Experts of a small language model.
Size: 10 layers, width 96, vocabulary 11380, 5.55M parameters.
Experts: 8 experts in each of 10 layers, 1 pick a token, a sigmoid router.
Training: a variant of Muon for the experts, 266M tokens, 7957 steps.
Below are experts of layer 3 (counted from 0) of a mixture-of-experts language model. Rows are named router (the router's row for the expert), gate (a neuron's input weights, with its number), up (a neuron's input weights, with its number), down (a neuron's output weights, with its number) and show model dimensions 0-95. Each number is 500 + 50 x the weight over its row's rms, rounded and kept within 0 to 999. Numbers have three digits each.
Before each expert's rows: "comes after" lists some tokens at least twice as common just before its tokens as in all text; "comes before" lists some tokens at least twice as common just after its tokens as in all text. This comes from a sample of Wikipedia text that the model never trained on. Tokens count by the router's weight.

# expert 5
comes after: ", ", "to ", "was ", "and ", "is ", "as "
comes before: "the ", "a ", "to ", "his ", "as ", "by "
router:436582508424368563506465456550452540516471558431517484485454599561568527513541495582501508543522409541500423520478566536558486556560570453466367458511443412449485496441419495484476461607421549536455473501551471535508421498519473489454559551534538511480437455518525489423498510471545504500
gate53:470516599494584507426488544489535451441485463559549525534552491632504374531567540479493606501533427551420452518456614508552511464460563544503557460485533578473436486446509462463468457541550496516528483548464505420403464523588548534471584479446491453558526502476474498470426433565519499486
up53:573463611493474474508484556463546475455506469516534442519402592491417531489559392532512508486522502464499539437459594492502493484542534587629513452510484495449475527440568464545454420520494521413456624521430537522520530481587524529552550447437574518578427472475494507471513461508551432429
down53:393535511542520534446488485507540576458512500451522437523463474573461490405571496412533539491546476498590527527554418548491517431518541479441512560485563556448452503432429454354459518547491534540576509474540495487427505550551566438512560481563459464499467531636541513510383471522540535474
gate54:632438534502457536497510504536552531466479462494539517534416505518440529499555541456508561466435555452524525467505559404444473582519517402508589526484502448481512486494565513474530535470565467532456471500567568438388561473466496583455477450621414548533465579480594414457465521467585488476
up54:506590503536494448475417535444472419550598533517530537469468523410555487491529531462549455471379539513481501500535441486541521463500525466501591613549484447597446498476556564505583552499547554452579494440513520462538509465478519432496646587560531558523532475515474587471473572506521560538
down54:457537467435475482548517457545562467512438469469600435481504586544456542508404426539477585578503489521475456515395527533522488475410427440536507408497513508589561494536365545467474492554593502525510489581468534489507489510431479532532543583557571493536491544479408466547480462512440433431
gate55:507431512409511474556487413560560470567566538491527526534444508412569499482433542491604531377462434402451474475526523387500529584442481435510521402467441532406512477486449480485475456445410529427531427528468484508504570562475474491541472517557439555567495472446546480541498500501474448493
up55:467501548516571471524440583531444492546500495547463447577495494587507526642565474427508529465492461642493475502555555489543542476493410524538515519512554455521450488551492524506530393598445497490599496522458441515634538513444562516476469508503524511523572504589477545457474497534555433584
down55:451539406575488395538482518420583476564552559452455470568442473547497501525485484538528497383455429536448508496501505335509520523429477383543522515421438586437544457462541442494478573508434513491526471462530450461512477401478410514515553460476570470481484511534532488537461487470533502535
gate56:538539471465553474520515515591476501459512554414513508490475524484486598436713464618490524496447459522539501460462535526422509517502477434506386485557532554499563510447399506569452533509469543549524439476551432518511560513447531506492457559430550516505481534495601544503482487425427533495
up56:574513450564528505539556524392662620542573472469555504495527525376565533536476514448517516541476496542536456487500566539491514456600529556551526530507532386502501530550522467495443520425531569488477506454556473556550555505491504550484514469512554553489522453474433507516487438435461413607
down56:493465572457519455523448516466483583557561535494565554463501537447532582500476537446535530500603500551488522475548495509508509588438401511487599515405508522567429473436467494456556506410542506514492528597573526577503544559593503599589497530455423525429545551483454496560438417546508490466
gate57:535486494424450478583574445518436498541543481447506451526547515541495405468461495371575454519548497512536487461428474464449486496569508523447587438434457448581567532598584404465607473499572482459560470532397519483553506489448518434496481403497539483473463525519474466552511581458484479458
up57:400530532549507524510460571503507649509505487604507448522553490468525525543511494523538456504474440535514463460526495483570607426544540522453531507564443485540544532442535509455458405615486429468594402581451469529558556507589452579499480478536522521480543454414459437499509475437458443473
down57:521424518465464588497463598474531497487464395464518521490440561483622442537424470524461468601534430515470543443518518487527416556481458503517469458531500479530579605544607473447556531492538404481573535452511442417508615542433473560514527527459439539418505476471501476454514493472556529520
gate58:504534495502536410515506609492510594524482502496442438599509439542612599524474495419418470392489416488450469519481545540498518575539534493480417540426476524518498498535535524476433587545469476539594508512464500574548538483487515437364459509550506493494526433428473474532537554526563496423
up58:565564518575524545511442543478595500449500536556562434611542518386443491514399578497482406561425456422448488485540456518519459427600534512510551520509531553494518483467552477473451527448530466491476502442528452524480576483518615525543530588544501520535527558518533428595561518560536450505
down58:514499516502416435494419473510425526599515506461484562449449504524529580515483471624428534394510530514552543486454499478481515578453515453448519481440507417542477446468533569526541470550472487549542520499530558500477560481568423422537574382514451513489393453581485510426530486407524405482
gate59:456523477558469447511436496528506491563485423566479603521459472505516559424544532520487435542482529420563547524450448474543466470506559521538475499462542437514515519403496557500569443534532464496496546562567389565509592583381501512463466580451560593471582535456400518480532472524445580464
up59:508547509479429471545521525431491508457488512554445443569552535484486536476502494365538485381504474536352580504497518521512564408561510490557481513542478440492504561386414485556492552413474498489549509510536494546537472471558453474478509462401472611465473404521486481433570450499554558487
down59:485537547455466493495410525504442472594512526464482540475460534541461481407550467558511502457490533456528556586553536457577491525519466450506506475620555534468485580539428476563430518467461496422483562567582479511513487493520541387603583439423579558462503445457527505463369489463561484473
gate60:470440533521483597500549594510465535482483517450477461408508489529505492442512423471522466480438509441512416516475461462469419463523603459494551538533475448506496527479484533505535513540441580423540484396581482403613527459487530449446402451523484471520505507481448545535566580451385409414
up60:497471412483574595578470516395476434492492490545601594453587469467497449527464495436493374558458525497474517510412574522515535469531401449453522467504558531573432448443432508504526432506446527398477570553445507508481553504469484491428525525550463534423471540477506486458510495504473478610
down60:498495354460490593495489509507473452468415445482523496474610533396455496493432518397607445574461416396505482497494500425500578514438479594503523490487486497517489554364460555537534516493477537517512502504477551457510460513526478481496435483572424517450467538453502399459521490489479497405
gate61:468446458519557564403454507470566456317490534458514459534506559528515473406460522454466528500459596517540500484587512498561502462453461566515510474480523505516518536444493461479617457497566498509431612542600487517520493464490436412499444439556467451479471546470503509542547449590519479409
up61:413614529484498417531440487509461542531480478556503556469415435489594555491505524540572483603469499474470525548489495559527575422551588456485538453588596549422467561507541546555530484410495465458590431491471478518467472570499479546543511538407553473502562440518546513483389462468486522483
down61:471494521500542468485432583488493438544519555473460503489426516581535480443424580492506579538477467624499483517509430370590496603491546525519541575555463539509459508577412456490458564512468523593540544590500462444427485564428491476508535484523499550460421544577528483563499463549518446552
gate62:507444581500558559566512467570488546438560524457571442434449490541535565511501449555478449535517638550545610502512453520443522500507516423519458456502514495599482464499537498391496362503547497500555480431484556516483394579481469499511530502587504556401459514490427525428515471495537463499
up62:431506444440438529502462516496472556501429460591465514542548403448532551458481511523363464540470499443562491540490548454458534511489408478490545553488578603496530507432389503505521512486475447538437525432505349501505537525468505415494470631548586462506538510513561469541512494526456548540
down62:508437420545512573580488528522450498535455546456407535476490530543470453495575476509552505496423619533452438456481592471489503510552537496514373492539517456605505461492548513482446419494462465529468483476512559441555430464445579454463500453525530547462461389456492572421511583463452439585
gate63:559511553460554442469554511484490548489460584554548446496533433509558440570541542579649449485482509455521555525566489498554515527514513534464457483509565554517511405508433526530489461466547363527462396479527433511506503575607411486447463447436535512514536520542584474559506568512515579528
up63:442494454478542496486489462376530476528501387454486549543508514478490469502607556429505541454447500520508551577483444604495469432578520468557441553514530416466586535480484511497492409431485497398455458513430464574477557545610446503526549514557474416558561453558456451524553443500511477546
down63:491509493475472502493539385517529487478504501388524438529499511463512474408517461437456533616472503596523488498505570515476573586556464474530509624501482523446434496488488572492583535523430580490416432556492498511565563497611496598533537505533453488404519596422529524491453445472512553499
gate64:538453451497442452537476480536537609546582520436342532545472474497529509550469442494547440535515541451560491536565437404480548546539594543483513461503499430560563500433552512436540435463520454582510459459536562491490516519434606394530470487479506489525445533573456505442496456551465558433
up64:531531471539490466495552485452461472557449507491400531531515356483562496521458535599447545476441513435540546478558457469485602491477591540500549542506490396584523496505486548511472488473488501520397543369489537484528511568470507479521490532474496506446502628514363442575452456500524575510
down64:514481598448473486471528474403573509518465479415532499535563515465501484568522525415535477521504474502478525461516594477468575532439499536470572523403514485452542468428537569481545508460537492612527583540605480452394496406581447417604492484504486506530490585477521412434530456444484535524
gate65:490439429454441473546486486492560470473486511568505503519485467451466344491413481570528598499370512404487473533511404504511534488520458608493552438559509598525423554422455511547550578534543500415542430458453517470419540479579532518481488495478479477524453543511483448546527546527443514532
up65:504520517533418516525555475484462525495420452569421470497521539439453434481477495424421515440531555519490497521449466450477491523563462538537549419447561552430466492437392439509565447524543517547438578498534479505361566473447492489627522504517512500516478446471528509548599534457525624578
down65:509528559478612510487493590582424539540572474499460571487523459483466478474526506615588548405506461475532469549408466531492455573461497545499442556584486436463540513454463547519488545521474510574458489391412535462562496561409578425451511499442526473492557561476600442504471494469484458496
gate66:499528498470436450515507514445494484360411562574523489484475412468521394455482423463539513451476515561496375511535500485557572480502533482486502480521474460446446416435353484532473569517496430473473559570464511437430485586501505455495546448511519551504538397528550541498533605515515467471
up66:506384487351460487429445423506528518486446533528512490351462508585597427473428511529600532476531520495395502434519610504511542519544477514506459419460531508466460521496474534452533519543391474439485506459470404502543514503456488536548486481436540531480552471491471565452521532566526532499
down66:463441550348479449448512402487507406477465485581436498564437535516633429536479527547506548520519420548446444419561521563520510503528502440441553403541576492443486471464487439409486501498450472489445518517547456496580530417478466576527500448526478481457487518452445559518450481560503469484
gate67:433457540505369511491568570436525433505480469521469514607465496446500482487479462478520509481518547463564503505452512569513575496457518439491466525615631513527448466552529489460502484493506525534513483510594525552483443395496447485454479510429525538494408594413488539530389441510440601429
up67:610441568489497469611454526535524453521546509449421518488511508523540380474377519448530559526521480551477460529511491552536452551598559522507539495480450519549590426445516465459596439497505480516516403575523415486466468463461523403565555518560470519546546484431591466548507520538553504528
down67:513505525484462436419535568479552460559508507460515503533554490485488551495599477533415493467497479478547436508401506479537577448533441461487522408595403471470517460497542575456462506462489492521502575517490580581577558442451462419499577466371567603539529516463503444527542449511445419442

# expert 0
comes after: "\n", "|", ".", "\n\n", "==", ")"
comes before: "- ", "| ", "The ", "==", "\n", ": "
router:516540493445421592517424561578458490457399523491477447410482527540519552484561564492537524557505453593496455569502561566453487478465493422390445442559501503461521430432391536461477511552574472542539396466487473526519489506459387507510519509506506470440419530418495489446443501533504416488
gate29:507587387476423473515521491436529566459510536510523561504513535436405503552400575477404407592482510540475390420531453516621485556510498519413540462480511437540619522451484461509457503507484502537467450487516527501430553511488543413439475518486506566497538503509452492515412515538569445474
up29:439449500467510425496525499465437446499475563437509542415512483434469532428505457431557467558560523448424553484464522523436542391429636458531465457423521446465576471474536492462461563533483514588504499494454513381504607512475561544531454512487619518545472465433450478553485511478545535556
down29:508510550470447475536515526563547415412459511568516437588463543516537598362456459442608520540602558409530538454432463458545491478514456486496480426416510483517514495619461503426430521505522476566523570510471447466569609454479458568566507503531513500512494439486560545503533500486491495492
gate30:554533416595456520475463530461516605495525517429548477517597477536532403498492448523573489390507514444469546509521539527461494532466635448540609507443504473485525488485553479430510460510455542642524421500489497461500572419503464528511500497575567458526458488544398484467555513539550507575
up30:497488537420440447549501520583419476503605578536494546536424495379482481499539464485547516540515479472434449488426441501522598485482494597544450502576571533554545528549474486548576494543451445456601553553515496519453555536529533468502464589429378518526528495449522428528601525484471493483
down30:584458498492466541507484465456592528496548521519476500550466494472478367579482456555581547517542484564409461546432432565495543481536467419541518531589470634574494477452429463490474406490498508546512556450463481456556524478464460434460569472535543456582620448532520509486448515558460524550
gate31:512584434484501456515520552483457426459473537510551500454433504581550441447567442446466490463458465598485474490461590619513448544518503411506564513562536496554502510481476411545549480571464374599525550468507474510474601465483513503458502376554498463526432480432467551454525544552497556463
up31:475520533574559538428438492511548488451492419460510602535489527509488478499417522551538539516483568381516579417459429368533501558464509569495494490383558470547496454470590431494526492460473444518521413536506549449457492477484512488575588525506444541541553423521492500575414502542493427540
down31:468448456560411560536445496473525510475465468545449502507431595431490497487522486526526548505507500641458362485435500493535536529491518486580445489417417398471498489591523503516496520429495510561525578477495444541429479460495559484506470550470570507413504492473602376521537451421495494446
gate32:467491453547603514361508528478582539506504564481453545394565486444415515502458479482400415493540501518437474509527521482574436494379505492535470384543485444434584485533521454503578472466429507514479534439444504490569501503505528476511527474504444572505523512440458518467438441610507565548
up32:441477460535436471498462494513437443522517502475513465446509442517535529447455444498446488533570529564613450532425512480512473478582409552506564386364475484473415479468551587451497576520511527538564523556488493516448518481480505393441552562560405562457503538587442498448482475429463553516
down32:541431462428491447588431469538454551523588473504574448527506633490561533549604528489494591511542468448533505455428422524475463483509511393486496467451496491516453440492425518510488493528540524498569567519571585457416620514394532422531519521507477493538527600514543519539439518519519489472
gate33:476477557522471550482532456529458451474503391528437552580520466586580503577474420504495472481597540565600540531588544477507467524574562508521539527453563449562406416528484476480455518573521416502454523386455613466500467509532543438536485570452512510533491509581455542491476513431508518560
up33:603516573477535449501558520471419462450522507429478475512488477508549565428490512535478511476531581432551445568544490423597471531509496420562455483507501460515407531605432463546477544524581387549396514537480526507526494412448485568451448515533510448450477521464477427402516455490516588558
down33:561537476615521437491541538552443452470552450434446460546514479546610572463456533599482569559581508580560558542538584618515559481531580523476565455506427497567496481529503537493437577446564447548470472505516572542495463437464494482524552481492423459452559553475444545445493466530522529515
gate34:411431447425460448517541506483499557461561487446522538485455441454557490557532442566513533502522469529587485470574476487503495552439443526489464517410519505525589547472488434606435523541548434515483420559429553500421528502431406394469504441489521499440554490487492523358456553507577509445
up34:462543531573509455532532533423568493415566538453465494604542465493540501461477442479468548501574581526465559495445460441496554488546476570509496482560449471542447567456486530475514480448525474334455482520492502461462434451409592613515473419545502479460495501578568435533536468432502422550
down34:437510503456523436365495521579548449552537508468535577551530450511507540546482524610573542601477469552549548549498523520575495577518526478544498473478486521554586514521523439514534528508472497467443463545490528572453488540513474435595535461599440553409564412438457463491505454556625482473
gate35:501490438499558485526405521488527523486531528555526531473430530497447543565544484468427481496521493519501518462494404570597533494461604464491504634497548398462507464473524561520471570553538505434530533523492506452415466467599433556541576494598491593547434541542510585495494535438598575486
up35:497502572492543512424405462568473465534508491509515527500580473525451526488524496419488444519543464605610445550458451434429429453469461514463468491472455471476516538515558449536443491491533505570469406470530503465593505631455517465425612562434414517588537479453497507450506449551415475468
down35:486483515512450526484573451513435554463602408414535508523486538514487475439460470509452435440520482539418486474501620493534491452515483466450502502344518499475488542542421487485551493507458562477459541477432515457484382449463527417582414534408518435567493413501547476409456486480514560539
gate36:383551496484497540502595480578495465487441453460458541426398538551551449564515448497469455437492438528429572378511534531446441400479523463453578449481506464587505572536486465447481555528566565545481487539474478522488471517425500511450442532526545554385518560495444452504473511574495435549
up36:384524520409472439567455570505566451467452481523517431474528512454546457514458551514518478507501442538513587507431470477471474501572461432449542531441437527521501425430561548513343512582477478502463470542532509494520549533440455570467447485538587550464494589480569531612472526416486505569
down36:552514465419591587564562561493541568449602462472511465485556510527476487558507512508482465552561577487601501465531587543536526550504429441442639459536499521503488572527550497463566464439495503578573472411467412469494513545462541498557457517477563485509537487437441574519455463564515478586
gate37:464546583550516527570531436566498458441520477475547463436496518494396708462575462538407492525498523470605432515485558481464463510593540514531466526468537505490506471499487526434512557562495510486508530426417504581500423444477421532514451533533495446480555481479476469441493422451540502582
up37:475523506543552548520524472466558497483557650498518507539455401473492497547377567576509544555505532453481522420549500601546609543417539486509515421481496451539497507553535422465560437519566497631515567512482532480449522447524530440458499532502481530547492479499502459478540560477469620424
down37:550519519514499520497527558583580526495492425524443484494574596561534530464472461528617365484569442471619526493473563464497505547511440547475508538558488512533529549456521520457428516471606501507530549529496483499468503395565444473593459520500489491469559422439599440426442440563531493474
gate38:409429589527477501474570503462412513549514487466472541518454531499400517563547572527525508498588503441492590519489501492484466563592525532432442465463475573565596487535527463497570507494466449433517504585589455544394501516531464498420605507514460483513535519431395500518435532434443434486
up38:469600477511473413538497421475468525545520505562495563596489411430503482585483505531470453617513534497421521508487505513503528530517537580455396442396491532525503617526532517606559493436462494476472487576507515546389608508506504482467527503453533513444468577467397486498433458514528519482
down38:468431532414411466429487547544475511495466522541473447440450456505484621422513479472528629399494511492470491502546473512514488438529498510504513547562547537463410471500538522433528457561521517457506494468613600502468450556599512486482472443473348486458505411541510444514546444549542539544
gate39:554491428483486433365424447570434582475456509570518467463541421478601563490580460562481547488538529425504435462521481490490581495518476491534557564488487506543430413461557500482539472559479501447500556365461514540561506516459512576550484571510475469479456502493580593565455493507546424499
up39:558503468510541443444569559476456435572381490527514447465488478425498471440488484531552431465535534497528494566585569454473443516458500456524419497559498583477506569517421533471446557537436540555437501511583392446566444399480478501481448589519459523553420497522520402522517490431440550469
down39:569501505505510524459450452517570548601513515511561485542597381546589544461509574521423427598519543421494473407465372513473513424463459517471480605499498451438572465532587505494463544541469485488508565455425480473512445437411509445527517490558554529505482561502486527463453531451459514467
gate40:425555551548511449495508553552433428520496564612457411558514456452514515473486484432599493461486539597498519517487440515483482600604530530458478510429481442484494575457506550511500527610457458511415420543443545536569540504464448517426432451470594507497511551442576554440439485528524505512
up40:557459481492572440539538501504600506411410522538492547505608576520531515448446451570463516500543425451504463500448487571487567499522515502556474528444508546454497549469569484531522566400507414434427521563474468618470549559491495447508562495495474611450440534490513448418436457422486549445
down40:488548515503489487509453502437465496505414557479491527498557502550470470553524491551499499498548443567551405400458496511484513446507439569526380543464456533559560564467586489595540582508501489483491589560567486566323403445481492466475485499492481568512536454445497449478608484464485554458
gate41:560504501439453517456572599544536427429411525525513505529453549446516436438388430528527458514582543507577541468521504572479519417511595482545578564540479496505459485436454526471529534448478565516465594483493491445566544461411434471488513400559542504461487583524473513547509503524595574545
up41:413508560490421538517548540485512450459414550486445500423461517507489409439493380499439507561557485513542567415553574476493405496565462501592466550584466510539445398434504495501502449438492534467505544588487515515491477506516492394495552429475595423482483516518458464514434556578498558475
down41:508458498395572547452518370541432508497396508543466498493465484509429508516489479488528597419508473513494515496411508493409593542454504516496475529518616498538448447613426490490487487426578520509518504485541458547402514485477375560497433414511539501536570451536513594458516472505517518486
gate42:557528524575555490476515436519426505456504475559542394552487518537505539504438564529519497498523506397462533464488559490592532503488554474539560490556507460580468592497409502495485386424511478419516513546426501640521517578512532411503542564431496489449422496601571467483482527476494431556
up42:494573572535572487467565524533565525522508480530518586548544507518565528545435427454555476457493477520451442432551580500507612530498459512566469559413462503576526482475393529496397572502527555514497533520480512561535472529556518568520537482526574518527513477530434418446538689476491499521
down42:501586553488470451419503571482453610533545409585491468657492414503527539555612531533537471402502484526551481472545498476469637469475567455551491481457488496499439537430550445507541504458463466440511475437530499543463579547450540426471531456523487495510472527509479463457494548607529480484
gate43:510523502508585514582524492478561502525441500506519505506512530564464480500419490565475612448517526511483433533495507543575460499453681407533499443461546489499549479518484521514472556534533517453532553489579494449578491468596433564578406531457517461624495485568416485484488421466565561466
up43:534536474448479536508394475486500588495441524446492601459471476563494479504567473473529461570615519595546541492592463479478466544476479544526551464424422418520519532500438556462496580442558499501437429397500531534528555492505445492535386452462558517514575620431549454489533508483487480556
down43:520539544546499472459475597452521508595469516444639530553444459552591487450494450448464386576578495478463474467549512511458408510467465470500506565488538435427536519532529429492508548401540532472476461553556539540461470509497410510584510485406495489488449611541438451487493577466521552466

# expert 3
comes after: "| ", "201", ".", "(", "200", "202"
comes before: "| ", "–", ".", ",", "0", "0 "
router:484482458434460504632464572510451499479472497477520520420478578559509514481517569518573491540465459537463466528561541470515473545469577470476381439459431493470557482357416568476514497538395420456482428533459451545579484527515494535506548560519636515460406462456506515505533479521486448512
gate53:542557475508486538491594542382502539479457593440563468486536541596497527548543569526463434506415473498538486503576502499519549496530478519442542453459462554535479483511482557468434614526591511577507595574442561420501566613503493462497542420472454502599581462479537492532496481499494438438
up53:481550539515465517428459461565501467451480525496479526499539590566489474569495504449432451511477410488397495489500515499460464481401574570548504463461485518469432490367477563572495416451442426508538532600541581536450490478553489447480544438486432472483465499482381523440511564458615437484
down53:490502446476527484495535483469527539572473532392490546521502547549446541379611527460488586479484487447418530577512564507457471478522520469535528572485516591514456504471427430401401477420495513541533526504562541568471477502466545585563535422467600491513555460490534566506437475507625496549
gate54:419511506440508468487504524416557568377526471574422565597558456387495495506534530525541408504479433503554433482488535505532489524525560456501547459541475545501590476500467437514589520547511520514516526549435575544456555497479584522477420519535537508529450435535518562454456566535437544636
up54:534469478411463488541520588460528586590477579465463505505565545472442471478474618456427546587371476538466477595450471532572538495414547469547556524477462396482472469546471491531482529536554412391465536479504473533487505483540542433509431380495500478592513501491510523511492513455474528465
down54:488495463535386533463570564530505464426518529502519518507472483511451425474486483481504465494521440420554452583467572490502440425505546504522564528492486538490472511541552449504556518487477589453416605549515507503481502509553544399472602403441506447498524434506553450390467461577595506364
gate55:583440529502515534551521501550494432509462467537593444493586536501480562414500509544530558496501442531569475475499558440446488453518427522448476506565500460470475437541572448483493475582647523532479510427548519469471570498414594510473559398527553475635456472422422566480537520476529506502
up55:474588473525499451460550495438531467420465453448520428472548581530538485525575489483520535483506498573449515493590510449453392518554513525526538477497589478429517491482523484587466563430617460520495542520467390579403525539493556441470535409501442443431512436597455466579438503512517498454
down55:517579512524466520466552362546474501479443457466510472429434500511516497608536476487454496520530561523447437501486487537490420482622558562489420527507572396458544606396544433575496485442568514534521501585510478518508469574470535511420466557547447433516429472494450503440477531575526488468
gate56:504530414509473431535455605435457439518456458461515569533566523473510525537651622566481492408509536497466484565508437444490482491438560418456485517523472554472529531560445518494531533498501632468552426505602569502568440493509469546519526490530546521516397538530590526489464502471491455478
up56:561459533474601459525515506510408434391494435500507384550532499560558492464528525388541440481541489540568388457567519533450539528464511578429449448563469483438592507437552466506480482434483416439461562507538574521490472589524554536419536451586489518539534513490517481504534501477523517445
down56:439466501482461512545540420533491514465578471484595492498472409597487499490568460505502497512548483586534352501558487547499511447537532569513427485491549579533440600469468406525585434651494484506499504485452411586518504524557520551532461389529481497536519464561496503504523477480471542446
gate57:523414550521564557498463537521497487583475538439522436431438519484437576494569456594474591550505540436533468577521491535519523535458486491384365422551467511548512605587495464520565518540532514525508455529545510469521549577558542533516525544470449430477504414493521443456427560504534533423
up57:430540508539529462543470477543414520571553454501521571598465504551482598571529526480492647489533527519541512449507513523452465526500469485563547464505526456444598500496388456535468602552531577436449512597492584522460469512490543502529509429511384516537531466538402511500564557579516488515
down57:460595532499517407569427574492453569458598477490437486625473463541519478514524508512420454476502437541526523476544577493492475444464531556457570552548512473429577411487419464478501468504562496492371490503415486507545376479538525414522525497505436559550525443498449523488511580516560513490
gate58:510474572555492550488617487515578576545510514507543512462409583462408517472466481546503506549499484461543486527459432606474505495451598485502512536437540517528424512510489520434531540455496525514444517521415544424542536528460531566442470482452438445481549513514501441478470328564421422587
up58:393464577455525593520489561601593502423579476465583516513485539485533502424425481559485401585523532577405452489586543470519500458515567516523423462415462480475441474501471526513477475558462448459448524504510558469531451579542518505525556472428500475512464567425507575471460442511439544459
down58:538527470490560375537512473454391396509416595531424473418484385511555500446486489483467525551511538427589507480462519522382503445480484524457535480484480437587573529492568511552550467473614516464480548477527515512449540429411528508551540507441437445496500412516512523504502475564533485495
gate59:543558534407557456452513552543474519504418455503463464511424495464399553527431516521482540481571491516548489529444504482568512468499399520618491508549484492537508548558456571492465491553464452489546421509494517543437521539432484486574561619373493420488479425444519489496403470380489467523
up59:567454424503553503538471500445484547386451529530602537530509459436488561453525431493435475517501511494489512621465497546542456504510546503418475470517448548585467457505425493551435500514578464476557576525329505522356494514569519526512479524525462559501496465502413462451447532533437508463
down59:354443399512450485407452532525462536439398457500540547535497496584460482480489495521509525541477431515564516464468415509527558505552398516475558440554452456524534610530538523457499501551521462464560510471534519553445499550515459508527488550552549473510559484605512493529607588452572563572
gate60:459509448410440471550507553414541591587623517521501466474512457547537599520557531564485624482477469531514501517490513545573499509536535503530459544520488446453539549548547579477448538581540423460438434517469498419490463537439493533484391486508472467489470552436494552467392472495583413480
up60:589469435540481465486528510474422493475469438617570545507399446528521532473480533503485544557508473464542517478477555564459572490502545551491484471599539500490515533471413542598587483542487643508585472524553560526579505538557457454462477522519492543463571472506479415469533531385508594559
down60:560507418599546487347466495484556459428483436465570547514433519482451446482528503507503582522428613405476472512546480536477535486490462517477508481507424537556461506384448473490498424461580508523485517473463403525563557487488520517488591491532469491507470372493454541543453552567522578524
gate61:476597587485439448518578462503536512422458518450564474426524528488574468596438578464532517506502487517452476593500479494516384563487594512547535533460525538521524504462433470577435460458514553558503470474484540537466554547607494494465476443448527462602469527501636457443503425477456441523
up61:539505530486560443525431532501548516354523526504533522511474421463567551496519461526621400450549545427524482508457576499508575473483472478540567580581532544491431518476457516598503531543527456446482545453447484453579465378453542479462612518496482521449547479510473447561464528581454506442
down61:530449526503451574454502494495510553600500509436473527412512470462528497570528462461451596519506455601415494414458471513457485507512488540511502552469349450527490463526480502470424509566450606568548493508525566491447490541362435520589462482513476417589580533502485459456523528485477577500
gate62:594417561454562543585502479508431446526504529503466488591438491628481565474470493485521566450455484505535437503473604539497491586474500560481441492502575476519544500484528503636537516467523545520498520475547431463469565463422460558603446516467478488440571461439525466484451441449584541582
up62:498447436458525472586550368461531460522526480447509577528524491430542507499555479509533619451577540520549409540548541460488451539473476488461526506428558557498533431505561437412479507536471514595513644404495503510514522474511500578444486518423433529462380468451502502570542500523483524481
down62:504501496559397445550492588515494536498496488514554496581571498441573481511414511520521453526522466483512607439525595510444487400511507586470478513606441484500533458500556405464420461474465485502519593424454422467563431507581472484479415580488487508525433470487505532500563520519421605527
gate63:454598560485473572518498638387490461517469533561514510487501494562430490448480486507443567515426505571496613518557474525548449500497491487484512524461400518499616495550466438481477499471496506452472495386454521540530451486586475482473504491452511489581447504452532499483682467497489439445
up63:534478453482376354368459524520470532569557459500438503513404534512525477505575476451583481506547514469467485522398521377562526538518526516489470443452444557450381555520548547481511512445501510533411435465514518561498493528444515439507440450589530578475509518521496495542463470525538495476
down63:415477581545440559546465410479440519436478506499352427525588435504491535508558513518538405576515497526527542485566438527445538523532520535508476526500546437439523550543503461510469581475394454492506471508493540457525398458519517490484490471556393504512354493448511612528537493500456536510
gate64:476486478551511487588529597516461542394482482481498476539507511622593497441574411487539595495450516405520514455549542548478534520518529508492549529585594503427539449499572540530479495554509452471512479502436578520403497500386617538453464456495604511533508497473499534418502529500509572477
up64:509479484513483454461529522516517410435570537497481410438532493570509421406502499439489452544499548485506520484593559487533512519532480560403460468534493421473417473438421446484446598481430514515507618500408469433573450486528542518476513545523387585409471437480496536473552538571509456449
down64:469453532484417516451469545439474521372522456581479456507528539639529579566438455455486495554511504484565440554493470487499479572423432483527537570506547482471578441573425455531530458514516534526469508420390493452536480460597519533416432537461430501414546470445416505484501514486546509487
gate65:484595513632507566475419562532477450571440541556493526464540532445454488511501556538391477536576578510508502510488547481549527460546499388503545478547524518472466504536498407499547577483487566500493529491496490448564417402587553453531504527457429536434444465530501393606536460481457550520
up65:496498513386431516415580401528550515560502598547474484472416422555452546461472570525475472467529479576531611437551467476510535515506494527417481474491464525445410567567554487515430479472582483531503514560490507520432539587543518448400485550395565503548544512442459456534475525468483539477
down65:535417550472436476547507499549567446515529416493423484455452605483431461513484609520470513472508445538475469482432539604504538560516510535477551523589471547500492481547528527486506549532492414476476514480401509426499410434477545353492528393498487525434547507531522561468415468585532444537
gate66:538468510561556529538424538492531658446461490543488551513479452508492564440554501540395552553410503514560516534529451510516511472633427570491527551471437543536492443502565444486497488530484509452511410421422511549473553523568415410545486438460448552444413430467504498466529468488533530482
up66:538521553620462488514417426502460424525554546466517422484427546572478429503496450453462448562548501446516488524465534566577536583510438379497591416532452547473483455531489483461510536581579519483569487493518490599467474469505471508516490548495369448568517487475491521478566472459548402468
down66:473604493510489527516523441407506509442469511538511513500583473637558476513545460475494411537435479547517511502557505503469499476538539566524437602511534504492467452435493537606513524491468475461523450610533465607479481536547456547468492533609532508562485487444595483574500554414389428458
gate67:385427487475440505493604519487478513551510502442495502436568514455418417490432521487571600507469486523411521474434439552491438431495489409502579503548510444445578525524565460513536509529516571478423565453526493482477598450481447389532496496455551424485520476520576608515524504539490508433
up67:525511578576525502489503488473564468501515464466491463497464564535567445586514501531473489491545459461554460470553541437504465532504565478473444471427523487598510483510528605514433442533558368490536578520515465532560396612480533509617487619539503501495508483442499434501461470435564561385
down67:548504491533498497557451543452546582487554424437390516458493570491468579447439453556484467494423556501502634581473521466526553397477501656488495505482528535500565504508533497524474466492567499538429492545401474466404434471560491453465533587420591546528504550473478547503494498495477469503